python train.py --num_hidden_layers=8 --hidden_size=512 --n_experts=64 --experts_per_token=4 --d_expert=48 --d_shared_expert=256 --hidden_act="bilinear" --moe_layers=[0, 1, 2, 3, 4, 5, 6, 7] --router_score="softmax" --normalize_top_k=true --routed_scale=1.0 --balance_loss=0.0011 --balance_bias=true --router_z_loss=0.001 --n_groups=8 --groups_per_token=4 --shared_expert_gate=true --init_std_router=0.0384 --lr_router=0.000249 --num_attention_heads=8 --num_key_value_heads=1 --head_dim=64 --vocab_size=8192 --norm="rmsnorm" --norm_place="pre" --norm_eps=1e-06 --positions="rope" --rope_theta=10000.0 --rope_fraction=1.0 --qk_norm=false --attn_scale=0.125 --tie_word_embeddings=false --parallel_block=false --init="trunc" --init_std_qkv=0.025 --init_std_o=0.0 --init_std_up=0.025 --init_std_down=0.0 --optimizer="muon_variant" --learning_rate=0.00735 --lr_mult_o=1.28 --lr_mult_down=2.0 --beta1=0.93 --lr_head=0.00609 --max_grad_norm=1.0 --warmup_steps=200 --schedule="wsd" --decay_fraction=0.773 --decay_shape="cos" --final_lr_fraction=0.0 --batch_tokens=[32768, 65536, 131072] --max_seq_len=1024 --doc_mask=false --train_tokens=352300000 --max_steps=5385 --dataset="wikipedia_en"
Below are experts of layer 5 (counted from 0) of a mixture-of-experts language model. Rows are named router (the router's row for the expert), down (a neuron's output weights, with its number) and show model dimensions 448-479. Each number is 128 + 24 x the weight over its row's rms, rounded and kept within 0 to 255.
Before each expert's rows: a language model's description of what the expert responds to. This comes from a sample of Wikipedia text that the model never trained on.

# expert 25
It responds to: Newlines and paragraph breaks, plus byte pieces of accented letters in Slavic, Turkish and Arabic names in lists and tables; e.g. Ćopić, Kędzierzyn.
router [ 96 137  88 153  73  99 141  63  99 128 140  96 131 101 171 123 131 145 158 141 117 106 142  80 147 144 116 133 122 136 131 114]
down0 [134 122 141 144 120  99 138 155 157 112 110 133 143 135 107 107 101 116 142 133 112 115 120 110 140 116 138 115 128 147 124 132]
down1 [163 136 113 151 100 119 125 122 137  97 126 142  92 108  95 112 111 117 129 141 130 136  85 145 154 136 142 120  86 124 126 134]
down2 [131 154 142 116  93 124 164 112 165 134  99 172 110 114 125 135 128 109  96 108 116 102  75  87 161 108 102  93  84 131 117 106]
down3 [162 129 110 130 116 121 131  93 111 126 118 123 144 170 125 110 127 130 151 128 126 140 101 166 121 125 159 115 107 100 105 142]
down4 [112 147 107 145 131 134 123 103 144 166 104 145 107 135 156 155 150 105 148 133 161  96 115 117 156 103 143 125 136 105  63 127]
down5 [121 157 144 168  75 115 129 126 129 127 153 102 169 142  74 141 146 108 139 140 128 102 122 128 110 137 122 134 106 137 161 140]
down6 [132 132 136 102 123  97 115 119 170 123  88 150 106 139 101 153 152 134 139 117 122 117 177 141  79 123 140 138  88 116 122 148]
down7 [154 134 110 124 100 141 154 125  97 147 121 103 129 110 119 156 139 107 121 116  97 104 111 114 139 146 122  92  74 165 130  96]
down8 [136 129 117 101 124 107 150 130 119 142  95  94 137 129 132 164 128  90 107 152 132 171 144 141 151 147  96 113 171  74  78 131]
down9 [165 128 117 141 126 118 115 158 143 141 161 125 150 163 154 157 181 139 120 145 134 122 110 121 133 106 169 208  95 192 140 139]
down10 [150 116 155 112 132 106 158 116 138 163 119 107 128 146 163 111 117 119 148 143 136 126 119 111 107 149 152 164 165 176 110 115]
down11 [115 167 161 121 121 148 139 134 126 110 112 129 147 139  96 146 141 158 156 144  62 128 175 137 138 139  82 142 139 162 170 124]
down12 [118 151 131 132 151 129 121 158 154 139 141 113 119 146 135 123 134 179 124 136 112  88 132 142 133 154 131 131 150  93 144 170]
down13 [110 130 103  87 136 129 125 149 164 131 124  99 137  97 158 152 138 123  94 118 111 129  80 160 135 122 102  83 126 119 154  95]
down14 [109 145 130 181 110 139 127 148 156 112 110 124  99 146 139 114 157 127 150 109 126 114  68  86 150  98  95 125 126 132 113 141]
down15 [114 104 130 173 115  83 181 137 106 147 116 168 100 115 123 126 125 139 120 134  77 127 162 118 118  66 199 187 119 105  95 137]
down16 [163 115 162 183 148 126 157 150 119 120 147 138 113 126 120  74 113 106 119  95 145 155  96 121 131 123 119 158 108 115 177 117]
down17 [137 113 143 101 134 156 171 139 142 122 159 166 127 140 152 112 144 136 114 100 138 121 119 146 152 137 163 126 129 101 123 149]
down18 [118  97 144 144 128 154 150 121 148 179 117 136 130 152 141 196  92 138 112 133 133 130 122  99 135 127 105 107 156 118 130 121]
down19 [101 128 101 128  82 111 136 100 122 107 102 128  97  99 142 131 169 145 121  93  83 106 114 127 121 126 156  95 105  94 131  67]
down20 [ 83 142 143 103 116  98 158 100 103 153 106 124 135 122 146  67  83 186 140  65 102 124 147 111 125 148  85 122 115 122 134 119]
down21 [140 127 146 117  93 123 125 125  98 127 147 125 100 156 130 117 143 109 102  79 110 157  72 116 164 169 124  94 127 159 120 138]
down22 [107 134 117  96  84 131 113 139 106 164  82 130 139  99  85 145 121 172 138 118  89 150 128 143 128 165 135 153 179 119 133 145]
down23 [ 87  86 112 155 116 121 120  89 105 107  75 116 129 127  99 144 141 154 165 113  97 127 119 135 110 122 142 130 106  89 119 152]
down24 [148 148 128 120 129  65 136 131 115 105 145 107 112 124 129 111 111 138 110 145 119 111 148 127  87 105  85  96 137 114 170 150]
down25 [108 136 164 110 110 144 137 135 135 166 136  77 155  73  91 163 124 158  99 121 101 118 169 130 108 117 128  94 155 139 142 111]
down26 [159 131 139  89 148 140  99 163 156 138 164 155 143 165 108 135 134 109 143 121 131 106 140 142 148 128 111 151 119 131 135 112]
down27 [101 127 136 121 133 114 143 158 128 116 107 115 140 123 124 140 128 103 118 140 166 138 117 106 137  97 112 145 126  96 116 131]
down28 [147  98 150 156 109 157 125 101 179  95 139 115 149 113 136 126 104 128 125 149 105 119 124 120 125  96 115 180 161 127 165 125]
down29 [ 96 128 123 112 140 138 185 119 133 116  93 144 154 105 107 135 181  95 138 129 148 147  91 143 133 120 132 146 115 138 122 105]
down30 [109  99 136 113 131 123  86  98 105 165 112 101 152 127 129 124 165 111 112 120 129 139 176 117 122 118  87 123  87 151 117 122]
down31 [132 130 110 114 127 110 152 132 114 120 175 135 129  65 178 109 149 149  78 154 110 140  94  83  98  94 110 128 126  85 103 146]
down32 [ 81 146 120 122 116 120 154 129 144 119 127 127 118 114 108 132 114 131 118 106 154 152 109  86  76 103 121 156 102 159 133 156]
down33 [110 111 167  98 124 155 136 127 100 148 104 149 151 141 109 109 136 133 109 161 112 137  84 106 124 112 127 119 136 142  95 109]
down34 [137 133 149 156 134 110 147 104 105 124 109  92  75 148 175 120 136  97 100 107 135 126 142 132 142 120  89 141 134 117  72 127]
down35 [111 148 128 146 137 105 121 111 138 137 141 104 126 140 105 116 115  77 115 151 118 140 165 123 135 165 103 116 109 160 133 158]
down36 [134 135 141 135 111 113 113  94 150 147 131 120 145 137  92 143  84 113 141  91 111 111  94 127 136 107 114 137  69 155 128 183]
down37 [ 97 138 104 121 137 147 113 131 120 108 139 124 115 114 126 120 119 123 187  96 134  81 159 135 186 103 127 137 117 121 168 147]
down38 [121 149 152 160 146 100 102 140 109 132 159 120 124 140 127 146 149 140 124 112  73 116 134 157 123  95 173  86 108 113 106 122]
down39 [136 135 142  92 145 118 157 129 137 113 153 158 142 119 133 131  95 115 134 110 144 103 133 172 193 134 131  78 117 162 108 168]
down40 [145 193 175 131 169 121 113 135 146 160 117 119 111 115 114 143  99 124  97 149 176 110 175 108 117 122 134  87 135  95 148 121]
down41 [167 112 110 100 136 138 119 174 131 112 184 124 114 126 117 125 164  88 124 126 158  93 147 115 136 110 127 106 141  77 143 122]
down42 [112 115 118 130 113 110 169 121 106 136  95 107  82 131 129 108 133 148  95 103 183 144 149 160 146 126 153 111  69 141 107  93]
down43 [121  83 137 128 113  97 162 154 119 157 132 147 113 121 143 167  99 103 103 140 145  97 143 117 207 143 117 126 128 128 113 160]
down44 [107 124  70 191 139 120 125 106 132 170  90 131  85  77 117 113 150 122 116 148 119 128  93 148 151 166 134 114 110  75 108 124]
down45 [139  90  98 127 138  71 133 135 120 128 130 146 103 113 164 142 109 119 127 103 159 100 126 116 124 164 103 169 148 119 151 134]
down46 [136  87 117 156 151  80 172  93 126 102 154 148 107 117 114 102  97 131 108 161 134 106 131 153 131 130 115 114 108 130 148  68]
down47 [147 177 144 179 141 136  88  89 148 139 124 153 122 183 150 168  98 161 132 115 139  95 149 123 169 118 108 125 108 124  97 110]

# expert 30
It responds to: Opening quotation marks before song titles or quoted speech, line breaks and dashes in lists or tables, and apostrophes.
router [ 91 113  91 159  92 118 128  71 124 108 143  76 104  78 113 124 117 161 140 147  98 119 171 115 120 137 131  97 103 144 137 145]
down0 [108 150 134 104 115 105 124 144 173 124 125 141 138 120 115 134 178  91 138 122 134 129 159 102  94 122  97  95 126 145 130 113]
down1 [151 108 168 143 155 135 109 116  95 108 106 167 135 139  89 127 136 158  90  95 110 110 122 148 121 142 153 155  77 147 121 161]
down2 [205 148 135 144 132 107 122 143 121 170 106 125 144 133 111 145 104 125 108 190 131 118 126 140 142 102 105  91  88 124 133  97]
down3 [106 141 168 193  40 131 138 104  71 111 100 114 104 131 115 105 136 109 127 156 141 150 141 171  95 141 120 124 184 135 115 129]
down4 [117  99 131 157 118 162 148 108 130 115 137 166 149 115 171 133 139 141 140 107 141 158 179 132 103 149 115 118 117 130 122 129]
down5 [ 91  98 150 120 118 166 152 112 102 129 146 155  96 142 103  88 154 111  71 158 130 152  88 114 124 135  82 130 124  87 138  74]
down6 [147 144 209 127 129 129 120  99 157  93 108 153 174 125 129 124  97 129 118 126 151 139 130 118 121 106 118 113 150 129 171 114]
down7 [136 104 159 141 111 141 132 123 111 125 159 114 146  95 105 121 122 138 132 158 161 157 129 143 152 129 150  98 168 167 105 132]
down8 [ 97 112 117 109 193 141 139 155 116 123 124 159 130 115  87 152 143 154 133 127 122 112 122  95 150  86 126 129 190 121 142 125]
down9 [118 104 122  96 129 135 116 115  95 135 141 122 173  98 137 132 119 111 126 145 127 141 114 161 154 101 133  70 130 113  96 146]
down10 [134 143 119 167 127 125  94 113 130 141 138 119 164 117 102 132  91 169  68 169 158 140 105 120 158 110 151 109 128 140  70 112]
down11 [147 143 134 136 112 136  76 119 118 149 137 123 121 123 106 154 143 156 106 123 187 120 127 160 145 106 107 119  97  95 109 123]
down12 [116  83  89 109 102 115 110 123 142 178  80 122 115  93  94 166 126 154 191 110 155 114 116 161  97 111 103 135 110  96 127 119]
down13 [ 82 136 152 159 116 145  97 157 109 104 127 123 101 135 118 134 131 121 126 147 125 144  67 108  68 115 158 100 162 137 127  91]
down14 [142 120  86 108 125  90 129 133 127 146 156 136 160  92 144 147 132 111 154 163 139 169 134 123  81 108  92 143  93  95 131 123]
down15 [144 154 153  99 136 120 139 137 115 161 147  89 142 118 112 127 102 100 135 115 157 133 117 140 117 132 129 132  91  95 145 160]
down16 [138 117 149 133 123 117 121 117 132 114 112 182 108 123 119 148 172 139 168 123 118 121 132 153 128 123 152 101  98 173 104 143]
down17 [135  91 111 187 147 104  93 138 116  75  89 127  97 151 123 135 163 132 101  73 129 142 132 129 105 142 121 109 151 105 110 157]
down18 [125 111  94 114 110 115  99 152 103 133 150 128 140 162 115 112 129 113 131 100  88 160 109 142 111 104 155 114 103 138 152 127]
down19 [122  93 138  96 120 133 110 107 147 152  81 118 121 129  98 109 138 131 104 158 112 123 177 136 137 109 108 140  59 131 119  86]
down20 [121 129 146 162 140 158  90 123 135 142 148 135  82 128 135 114 155 121 118 118 130 122 152 137 100 113 127 149 114  83  90 123]
down21 [157 100 126 136 155 141 116 149 125 128 151 152  82 122 110 167 101 123 134 102 156 141 163 143 135 152  94 132  69 106 117 128]
down22 [129  95 154 162 136 130 169  99 101 128 144 130 133 154 127 159 113 124 135 134 132 114 164 147 129 134 186 135 107 152 156 159]
down23 [141 151 166  59 128 127 140 133 143 113 138 123 112 143 105  84 168 141 123 113  96 117 154 117 152  73 101 145 108 145 110 143]
down24 [138 142 111 133 145 130 116 107 111 143 120 138  82 125  60 118 142 115 110 123 165 133  94 112 148 151 122 110 136 130  92 111]
down25 [136 115 132 133 152 100 135  92 122  74 153 117 117 143 135 143 147 143 106 146 177 104 135 146 141  92  97  72  82 147 145 131]
down26 [164 111 115 116 152 145 160 123 152 136 139 146  95  97 112 108 147  78  93  86 133 126 157 152 128 120 150 149 184 135  85 107]
down27 [131  77 106 151  98 100 132 129 115 145 104 147 124 119 160  95 144 197  62 145 112 125 132 147 123 136 136 123 145 156 133 135]
down28 [173 150 125 149 145 147 148 121 138 175 149 112 172  95 134 131 133 119 150 119 141 135 158 117 169 114 146 111  94 187 125 135]
down29 [ 75 140 107 130 118 123 108  83 124 134 168 120 135 216 123  95  85 141 110 109 109 108 156 135 127 147 119 118 127 169 117 149]
down30 [134 119 175 183 130 126 128 139 146 117 111 135 111 125 126 103 103 148 160 148 102 163 115 125 141 127  87 140 135 166 134 111]
down31 [110 158 115 123 108 126 116 103 160 131 131  83 149 108  99 141 169 102 131 183  98 101 135 174  82  94 175  65  92 129 152  84]
down32 [133 115 136 132 117 110 104  85  99 125 113 127 129 159 114 127 124 164 133 141 139 120 141 142 159 119 146 132 127 108 116 124]
down33 [149 105 101 154 150 132 118 113 188 174 109 128 135 105 136 153 147 152 120 152 129 119  91 156 126 121 128 124 110 145 107 151]
down34 [ 98  76  80 152 139  79 168 102 122 166 128  76 137  85 136 105 121 160 139 146 133 129 129 165 118 130 179 128 122 136 129 127]
down35 [157 127 128 136 157 123 124  93 107 131 124 110 134  68 104  98 130 113 110 119 120  88 115 116  95 154 139 157 108 138 169 144]
down36 [121 161 119 142 185 186 199 164 139 147 184 133 118 153 119 126 110 167 111 104 112 180  56 130 149 118 131 129 125 130 101 125]
down37 [129 125 118 157 123 128 109  97 109  97 134 131 127 137 114 154 196 142 137 140 134 157  89 163 109 136 177 171 150 138 161 168]
down38 [121 106 109 110 147 134 101 152 150 129 134 104 145 108  92 166 112 127 136 146 111 106 142 134 147 159 111 131 134 125 116  97]
down39 [135 119 161 120  73 137 144 140 126 140 113 100 150 106 128 145 104 126 111 138 140 120 152 142 150 150 130 182 148 138 128 122]
down40 [124 121 159 118 148 149 139 134 144 152 126 135 134 112 109 125 101 123 106  91 158 106 108 118 148 145 174 149 100 135 117 161]
down41 [109 136 129 118 138 110 106 117 145 140 118 149 144 123 123 130 135 142  63 108 115 110 149 150 107 119 155 148 111 143 109 123]
down42 [159 114 118 105 147 116 139 127 179 145 140 109 129 148 131 141 142 101 111 150 166 158 140 120 147 119 124 129  97 151 110 136]
down43 [115 109 146 117 135  96 128 118 125 109 139 136 113 114 110 164  88 117 142 147  82 120 170 119 144 107 129 131 146 121 113  98]
down44 [164 147 159 137 121 100 131 110 133 138 100 176 135 139 143 101 108 124 149 124 138 142 117 138 162 167 123 174 123  80 171 129]
down45 [131  97 116 144 116 120 181 129 128 117 145 145  93 152 130 106 143 126  76 126 131 128 141  92 124  98 164 140 119 113  83  90]
down46 [132  93 119 136 125 132 155 112 155 124 112 157 106 113 119 162 129 152 106 149 103 151 116 130 141 104 150 125 141 118 115 157]
down47 [130 103  91 135  83 163  75 116 186 120 103 118  75 142 114 109 100 132 123 145 123 139 152 129 116 119 125 122  90 147  87 116]

# expert 37
It responds to: Prepositions and movement or biography verbs in narratives, like to, from, through, began, returned; e.g. went to Vienna, returned to.
router [125  72  95 112  87  95 107 131 148 122 126  99  66 164 146 126 116 139 126 140 106 117 163 121 161 108 122 104 108 106 129 132]
down0 [ 93 107  98 143 123 133 122 107 144 112 119 132 130 131 113 162 106 128 102 109 104 115 144 135 143 122  83 148 110 123 130 126]
down1 [150 128 157 134  98 148 125  99 135 110 186 118 165 152 120 138 117 173 133 106 113 152  78  73 160 160 135 164 167 154 155  91]
down2 [110 135 177 135 130 130 108 127 134  96  87 159 131 160 115 151 133 134 157 114 123 125 155 126 157 126 106 117  52 121 118 152]
down3 [141 103 126 108 103 134 118 153 114 124  96 117  84 144 147  94 114 148 115 134  76 150 102 122  87 149 111 167 114 100 154 135]
down4 [116  98 131 115 101 150 115 157  90 107 176 128 115 104 125 116  77 118 141  91  96 115 137 138 168 106 139 148 159 127 126 117]
down5 [145 120  92 114 148 101 167 115 115 170 164 123 176 147 121 160  79 136 142 131 120 135 131 137 113 128 145 135 109  98 137 145]
down6 [151 156 142  93 116 119 138 148 141 150  95 143 139 140 149 156  79 105 151 195 126 144 138 111 108 115 122 122 196 107 125 124]
down7 [135  63 104 142 127 174 142 137 142 160 133 148 138 130 116 112 130 120 145 136  98 106 127 115 120 132 110 129 150 127 110 133]
down8 [ 96 147 127 182 105 130 122 113  91 110 124 108 155 149 128 130 150 155 125 132  92 106 123 133 152 105 184  87  97 151 103 107]
down9 [100 128 134 159 142 124 173 106 151 150 163 126 130 110 130 136 118 132 112 120 155  72 154 133 152 133 132 137 122 106  79 175]
down10 [110  73 127 101 111 114 104 119 151  83 156 161 134 123 124 166 133 113 160 134 115 133 101 149 116 107 156 149  96 131 105 118]
down11 [147  96 130 143 145 127  93 141 106 122 132 120 155 116 137 153  93 142 109 169 129 120 174 147 135 135  97 144 127 139 121 149]
down12 [104  89 128 133 124 126 131 165 146 102 104 137 158 135 124 117 141 112 173  71 125 125  71 138 142  88 108  83 125 161 116 126]
down13 [ 92 126 159 158 137 130 120 143 142 128 139 136 133  91 124 142 195 120 137 100 148 162 165 133 170 136 162  95 153 127  92 106]
down14 [128 130 142 151 139 127 129 123 107  81 124 118 127 117  83 118 143 132 135 112 103  89 133 127 179 138 140 170 123 129 123 111]
down15 [ 89  98 111 132 150  69 118 110 145  89 159 141 128 143 120 113 133 121 124 105  89 111 179 141 101 134 112 104 144 103  99 129]
down16 [160 119 110 142 147 105 161 110 130 137 100 134 149 127 119 108 134 141 137 199 124 117 112 127 133 145 116 184 100 128 160 113]
down17 [148 140 177  72 130 130 111 167 104  88 137 136 111 137 131 157 138 117 144 132 141 179  80 109 139 171 155 123 112 129 125 151]
down18 [106 133 161  89 116 134 125 107 157 147 143 143 105 155 136 112 150  89  94 149 142 147 152  91 110  93 118 101 180 113  80 104]
down19 [133 145 113 118 130 143 103 117 168 160 119 177 130 135 157 141  89 104 142 130 104 141 137 108  99 104  98 152 167 129 127  95]
down20 [147 117 131 145 142  87 134 159 155  83 114 159 124 142 105 153 105 125 157 152 119 118 129 128 138 111  94 140 169 142 135 109]
down21 [141 109  95  80 136 149 134  99 157 169 138  65 141 160 124 141  89  87 117 160 126  93  96 141 131 132 142 114 136 125 133 146]
down22 [126 124 143 155 131 141 137 120 149 121 116  98 153  83 129  80 144 165 138 108 124 117 121  98  94 110 136 159 118 111 138 140]
down23 [159 128 115 115 131 107 133 111  99 129 109 165 132 137 110 136 166 126 116 141 155 128 143 154  98 187  90 127 111 112 148 171]
down24 [ 93 141 132 122  94 104 135 147 119  85 118 136 123 163 162 118 124 104 133 123 132 164 130 133  82 184 122 105 103 132 141 151]
down25 [145 133 122 145 133 104 133 132 125  68 144 115 122  88 104 116 151 145 140 149 143 158 113 125  96  93  85 172 108 119 148 110]
down26 [136 135 108 117 139 155 109 157 136 143 142  62 183  67 168 115 118 164 149 135 106  64 121 115 123  92 103 117 188 103  83 155]
down27 [148 158 125 111 113 125 204 154 105  76  83  93 105 148 105 109 107 109 117 134 114 119 156 113 154 153 115 125 116  83  73 126]
down28 [101 106 129 156 112 117 102 154  90 129 178 165 131 143 131 128 136 137 108 151 162 113  85 146 106 101 162  86 101 132 140 120]
down29 [133 156 170 101 172 156 127  92 127 149 125 135 147 119 118 134  95 121 131 110  86 153 160  94 128 128 124 123 138 127 134 142]
down30 [119 127 130 136 151 132 170 111 110 108 114 116 135 105 184 124 139 174 129 105 145 106 140 122 123 122 131 144 132 156 189 106]
down31 [ 89  87 119 136 149  92 104 115 141  94 138 147 123  70 124 163 116 121 144 155 127  94 138 189 141 128 186 133 151 129 140 123]
down32 [149 124 171 151 154 132 142 129 156 123 127 125  80 137 114 147 182 127 137  89 148 142  92 142 103 164 129 148  69 173 124 150]
down33 [164 145 111  82 134 153 120 139  58 155 127 149 115 127 104 102  91  90 153 120  97 143 146 120 139 138  62 158 104 119  93 136]
down34 [118 141 131 138 139 135 110 122 113 170 134 149  89  91 117 114 153 144 139 156 150 154 168 145 114 107 116  77  91 162 201 129]
down35 [110 140 153 136 126  90  90 161 114 121 119 137 132 104 101 128 148 107 130 146 156 145 113 123 102 128 115  99 121 130 114 106]
down36 [128 149 153 163 137 140 113 170 109 128 120 117 164 100 125 156 117  98 158 109 123 148 170 130 173 150 149 134 137 126 121 106]
down37 [154 166 131 165 129 158 114 162 141 151 139 153 110 126 162 113 170 157 117 111 141 131 134 104 103 154 125 131 158 130 129 103]
down38 [154 106  81 134 136 139 100 102 153 138 148 137 109  85 115 128 102 122 110 144 135 120  99 147 127 144 164 113 132 121 140 146]
down39 [114 124 100 152 190 122 168 109  99 109 155 153 114 127  85 124 131 152 120 101 125 115 131 141 149 149 116 134 130 150 160 160]
down40 [117 110 101 140 150 145 151 100 157 120 113 154 108 176 144 163 124 126 156 124 129 121 133 135 114 101 148 112  65 123 133 117]
down41 [128 142 122  87 136 159 140 145 139 122 128  90 132 117 171 100 133  97 150 132 112 152 138 146 109 144 149 166 100 110 176 120]
down42 [101  93  48  98 165 167 129 109 118 121 158 153 129 140 153 153 144 105 150 140 131 117 171 151 163 170 127 116 136 122 126 119]
down43 [112 149 106 143 150 132 125 113 136 134 122 142 104  88 107 150 145  83 142 143  81 121 136 151 138 126  98 206 185 124 138  74]
down44 [100 106 161 120 189  95 127 174 109 145 116 161 108  93 123 164 152 140 152 147 150 121 127 136 118 129 160 115 164 135 122  93]
down45 [152 106 116  85  87 104 144 124 106 138  97 109 170 102 141 117 115 105 180 135 160 144  92 127 126 116 111 131 165 159 121 141]
down46 [ 90 132 109 172 116  88 160 152  78 131  79 149 154 134 116 131 160 127 102 160 138 129 176 114 149 115 142  98 171  90 129 143]
down47 [157 146 100 102 136  93 130 162 145 138 118 110 138 161 119 112 172 131 117 170  94 118 146 179 143 172  99 129 180 128 125 112]

# expert 14
It responds to: Line breaks and section-heading = signs between list items, tables and headings, plus some mid-word pieces such as jo, cha, encourag.
router [119 131  77 128  66 116  89 113 116 136 158 118 118 117 140 141  94 133 107 205  96  80 150 113 141  91 163  93 107 113 121 123]
down0 [120 142 116 153 148 111 124 101 121 150 139 159 134 142 134 155 113 102 163 135 112 108 157 137 126 212 108  99 123 153 165 151]
down1 [ 94 165 111 121 115 124 125 102 143 118 123  81 141 147 133 114 118 104 109 120 117 105 149 114 111 147 112 123  91 102 138 116]
down2 [149 119 122 145 128 142 105 128 138 126 128  94 146 153 135 161 142  91 105 132  91 127 152 136 123 152 126 110 144 132 103 153]
down3 [111 189 108 152 158 101 122 105 101 189 110 104 141 120 144 150 146 130 121 148 125 125 102 143 117 124 112  96  76  87 133 125]
down4 [ 74 112 119 144 125  96 171 105 126 108 135 123 163 112 102  73 113 149 101 166 134 115 136 120 159 105 147 124 124  83 110 130]
down5 [137 108 148 123 133 112 134 111 145 148 115 129 160 127 103 145 144 149 143 117 120 174 128 148 130 126 118 136 153 149 137 149]
down6 [ 87 117 120  96  83 124 169 151 107 133 106 155 141 113  98 145 147 128 137 119 110 122 147  85 131  88 143 121 142 167 153 141]
down7 [152 135 128 111 125 147 121 105 116 147 166 113 138  95 177 150 108 133 137 116 134 102 139 118 126 128  63  75 184 113  93 121]
down8 [113 154 108  91 126 130 118 104 127 144 114  94 129  71 115 144  90 147 105 166 115 104 161 139 132 136 131 143 161 122 114 108]
down9 [124 119 144 100 171 121  93  77 158 171 121 138 135 134 103 143 161 107  90 134 138 110 147 114 141 109 163 133 127  89  75 153]
down10 [112 109 112  84 112 174 115 139 159 140 153 153  84 120 170 140 129 143 130 132 115 108 147 136 127 115 100  76 120 140 118 155]
down11 [146 147 156 135 144 184 150 140 129 115 131 178  90 129 120 138 119  92 146 124 122 120 127 105 126 122 118  92 171  71 133 140]
down12 [142 152 172 104 100  84  97 147 144 107 122 165 104 149 111 112 164 128 178 114 121 114  53  85 146 126 130 120  90 140  83 126]
down13 [109 135 128 120  93 133 167 142 119 122 160 121  93 128 139  97 122 166 166  91 151 140 134 150 148  99 159 123 141  83 107  88]
down14 [161 130 120 131 112 118 165 119 117 114 141 129 135 143 129  98 136 143 140  78  92 117 121  43 132 124 142 149 141 113  96 128]
down15 [ 98 111 103 159 127 116 123  93 134 148 127 156 115  76  85 164 127 138 129 115 157 137 117 110 144 167 163 133  94 103 135  96]
down16 [153 112 139 147 133 168  78 126 140 140 138  93 142 126 147 121 156 139  79 125 101 113 100  89 120 119 111 131 147 137 122 108]
down17 [130 122 161 180 138 152 143 141  67 101 131 109 121 119 117 152 126 136 120 131 125 120 192 117 139 103 203 160 120 134 107 141]
down18 [172 127 140 140 123  99 132 118 200 145 147 132 123  92 128 116 130 130 100 132  91 180 144 124 132 101 146 159 177 122 120 135]
down19 [152 127 130 127 125 109 135 113 108 119 100  89 109 114 128 150 136 115 107 122 144 153  99 127 121 135 124 130 148 101 101 149]
down20 [ 99 147 116 125 175 115 111 131 146 116 164 118 140 159 190 118  88 144 102 110  99 162  86 121  91 140 102 150  98 188  85 123]
down21 [137 106 135 100 119 138 161 158 124 125 131 167 147 143 126 114 153 109 145 105 124 154 142 133 101 147  84 132  81 138  95 128]
down22 [ 93 118 125  91 104 137 130 117 108 109 106 152 122 130 121 109 175 106 127 120 141 105 133 140  74 174 113 144 113 166 131 121]
down23 [129 148  84 108 159 172 184 199 102 154 149 150 136 139 106 137 162 174  75 135  80 181  82 116 100 126 140 116 123  87 160 130]
down24 [172 164 104 157 108 126 120 118 114 128 167 124 105 148 140 128 163 125 139 150 141 131  98 169 166 100 175 136 123 129 145 112]
down25 [116 131 112 120 119 133 125 109 144 130 150 166 162 163 113 136 137 136 159 142 101 108 124 140 163 125 119 131 120 145 123 116]
down26 [134 100 114  73 109 153 165 135 107 145 104 127 124  78  92 137 139 139  86 160 159 172 158 121 141 144 139 132 183 150 125 188]
down27 [ 81 131 158 163 141 141  96 125 110 125 129 123 106 146  95 157 110 126 121  86 133 150 117  86 139 110 116 129 126 147  67 139]
down28 [144 155 156 140 134 166  79  99 145 161  94 141 165 136 137 121 126 168 152 121  85 160 119 119 101  87 101 115 189 146 122 165]
down29 [152 180 153 140 119 111 152 131 133 134 139 108 165 120  69 127 133 142 146 144 135  93 131 112 121 137 101  78 151 134 109 125]
down30 [125  97 113 130 142 199 130 134 109 205 107 100 148 156  95 110 145  85 103 135 172 111 122  94  85 155 130 119 129 134 118 135]
down31 [111 158 132 122 161 131 102 163  85 127 125 111 163 170 164 142 132  98 145 110  82 104 101 140 106 125 114 137 121 139 153 172]
down32 [131 156  76 160 148 128 149 142 121 129 174 120 122 125 152 105 119 127 116 119 141 137 132 106  99 128 134 149 112 183 141 118]
down33 [141 132 143 108 112 115 150 137 123 127 144 134  87  99 121 139  80  86 126 112 102 140 118 157 105 122 111 126 117 144  90 118]
down34 [125 119 157 133  93 140  74 123 150 125 121 131 147 147 145 133 147 132 128 151 115  88 127 139 144 133 119 148 160 161 146 147]
down35 [103 121 161 146 138 112 161  98 159 126 127 107  97  88 145 134 105 122  87 155 107 171 109 158 121 160 121 149 127 105 125 135]
down36 [158  96 151 144  84  95 148 144 118 139 133 136 138 147 115  81 112 173 111 141 116  99 113 119 133  99 128 109 120 158 114 129]
down37 [134 124 132 127 126 138 130 153  97 158 165 179 138 109 117 163 129 143 102 117 151 140 113 131 111 106 101 108 137 152 110 136]
down38 [112 131 172 128 132 129 162 128 139 150 185 116 118 134 118 144 161 135 130 169 140 148  90 147 137 141  95 125 108  91 119 158]
down39 [ 99 121 136  70 147 102 132 131 110 140 112 147 114 134 126 118 201 159 112 138 143 116 127 150 130  81 127  54 120 117  93  93]
down40 [107 149 132 100  72 132 117 162 154 161 159 194  95 111 145 141  92 157 151 130 125 148 170 128 132 125 141 104 153 105 139 160]
down41 [113 125 129  90 128  76 130  83 118 165 135  86 120 112 112 147 121 133 116  99 177 127  99  64  99 146 157 112 102  97  98 115]
down42 [136 136 104 140 152 153  88 143 140 106 145 147 186 160 111 145 112 111 106 136 149 112 145 134  87 119 141 134 126 130 152 115]
down43 [119 110  97 163 120 143 135 106 161 128 134 128 131 141 139 147 124 117  93 118 121 108 128 123 105 137  93 118 124 138 130 110]
down44 [128 110 139 144 147 149 135  91 134  78 162 124 116 165 126 105 101 104 155 156 116 153 151 142 130 134 146 151 141 128 150  67]
down45 [130 171  94 112 158 145 125 149 130 118 141 139 147  85  96 136 144 117 130 135  94 108 133 185 155 119 115 126 126  88 153 101]
down46 [161 144 126 130 144 151 126 137 132  88 134 107 112  99 123  94 128 172 118 176 115 116 145 120 108 147  99 148 122 178 107 146]
down47 [130 125 201 136 138 135 139 110  97 105 108 125 134 104 144 215 120 166  91 160 105 152 159 127 174  92 121 150 116 102 101 153]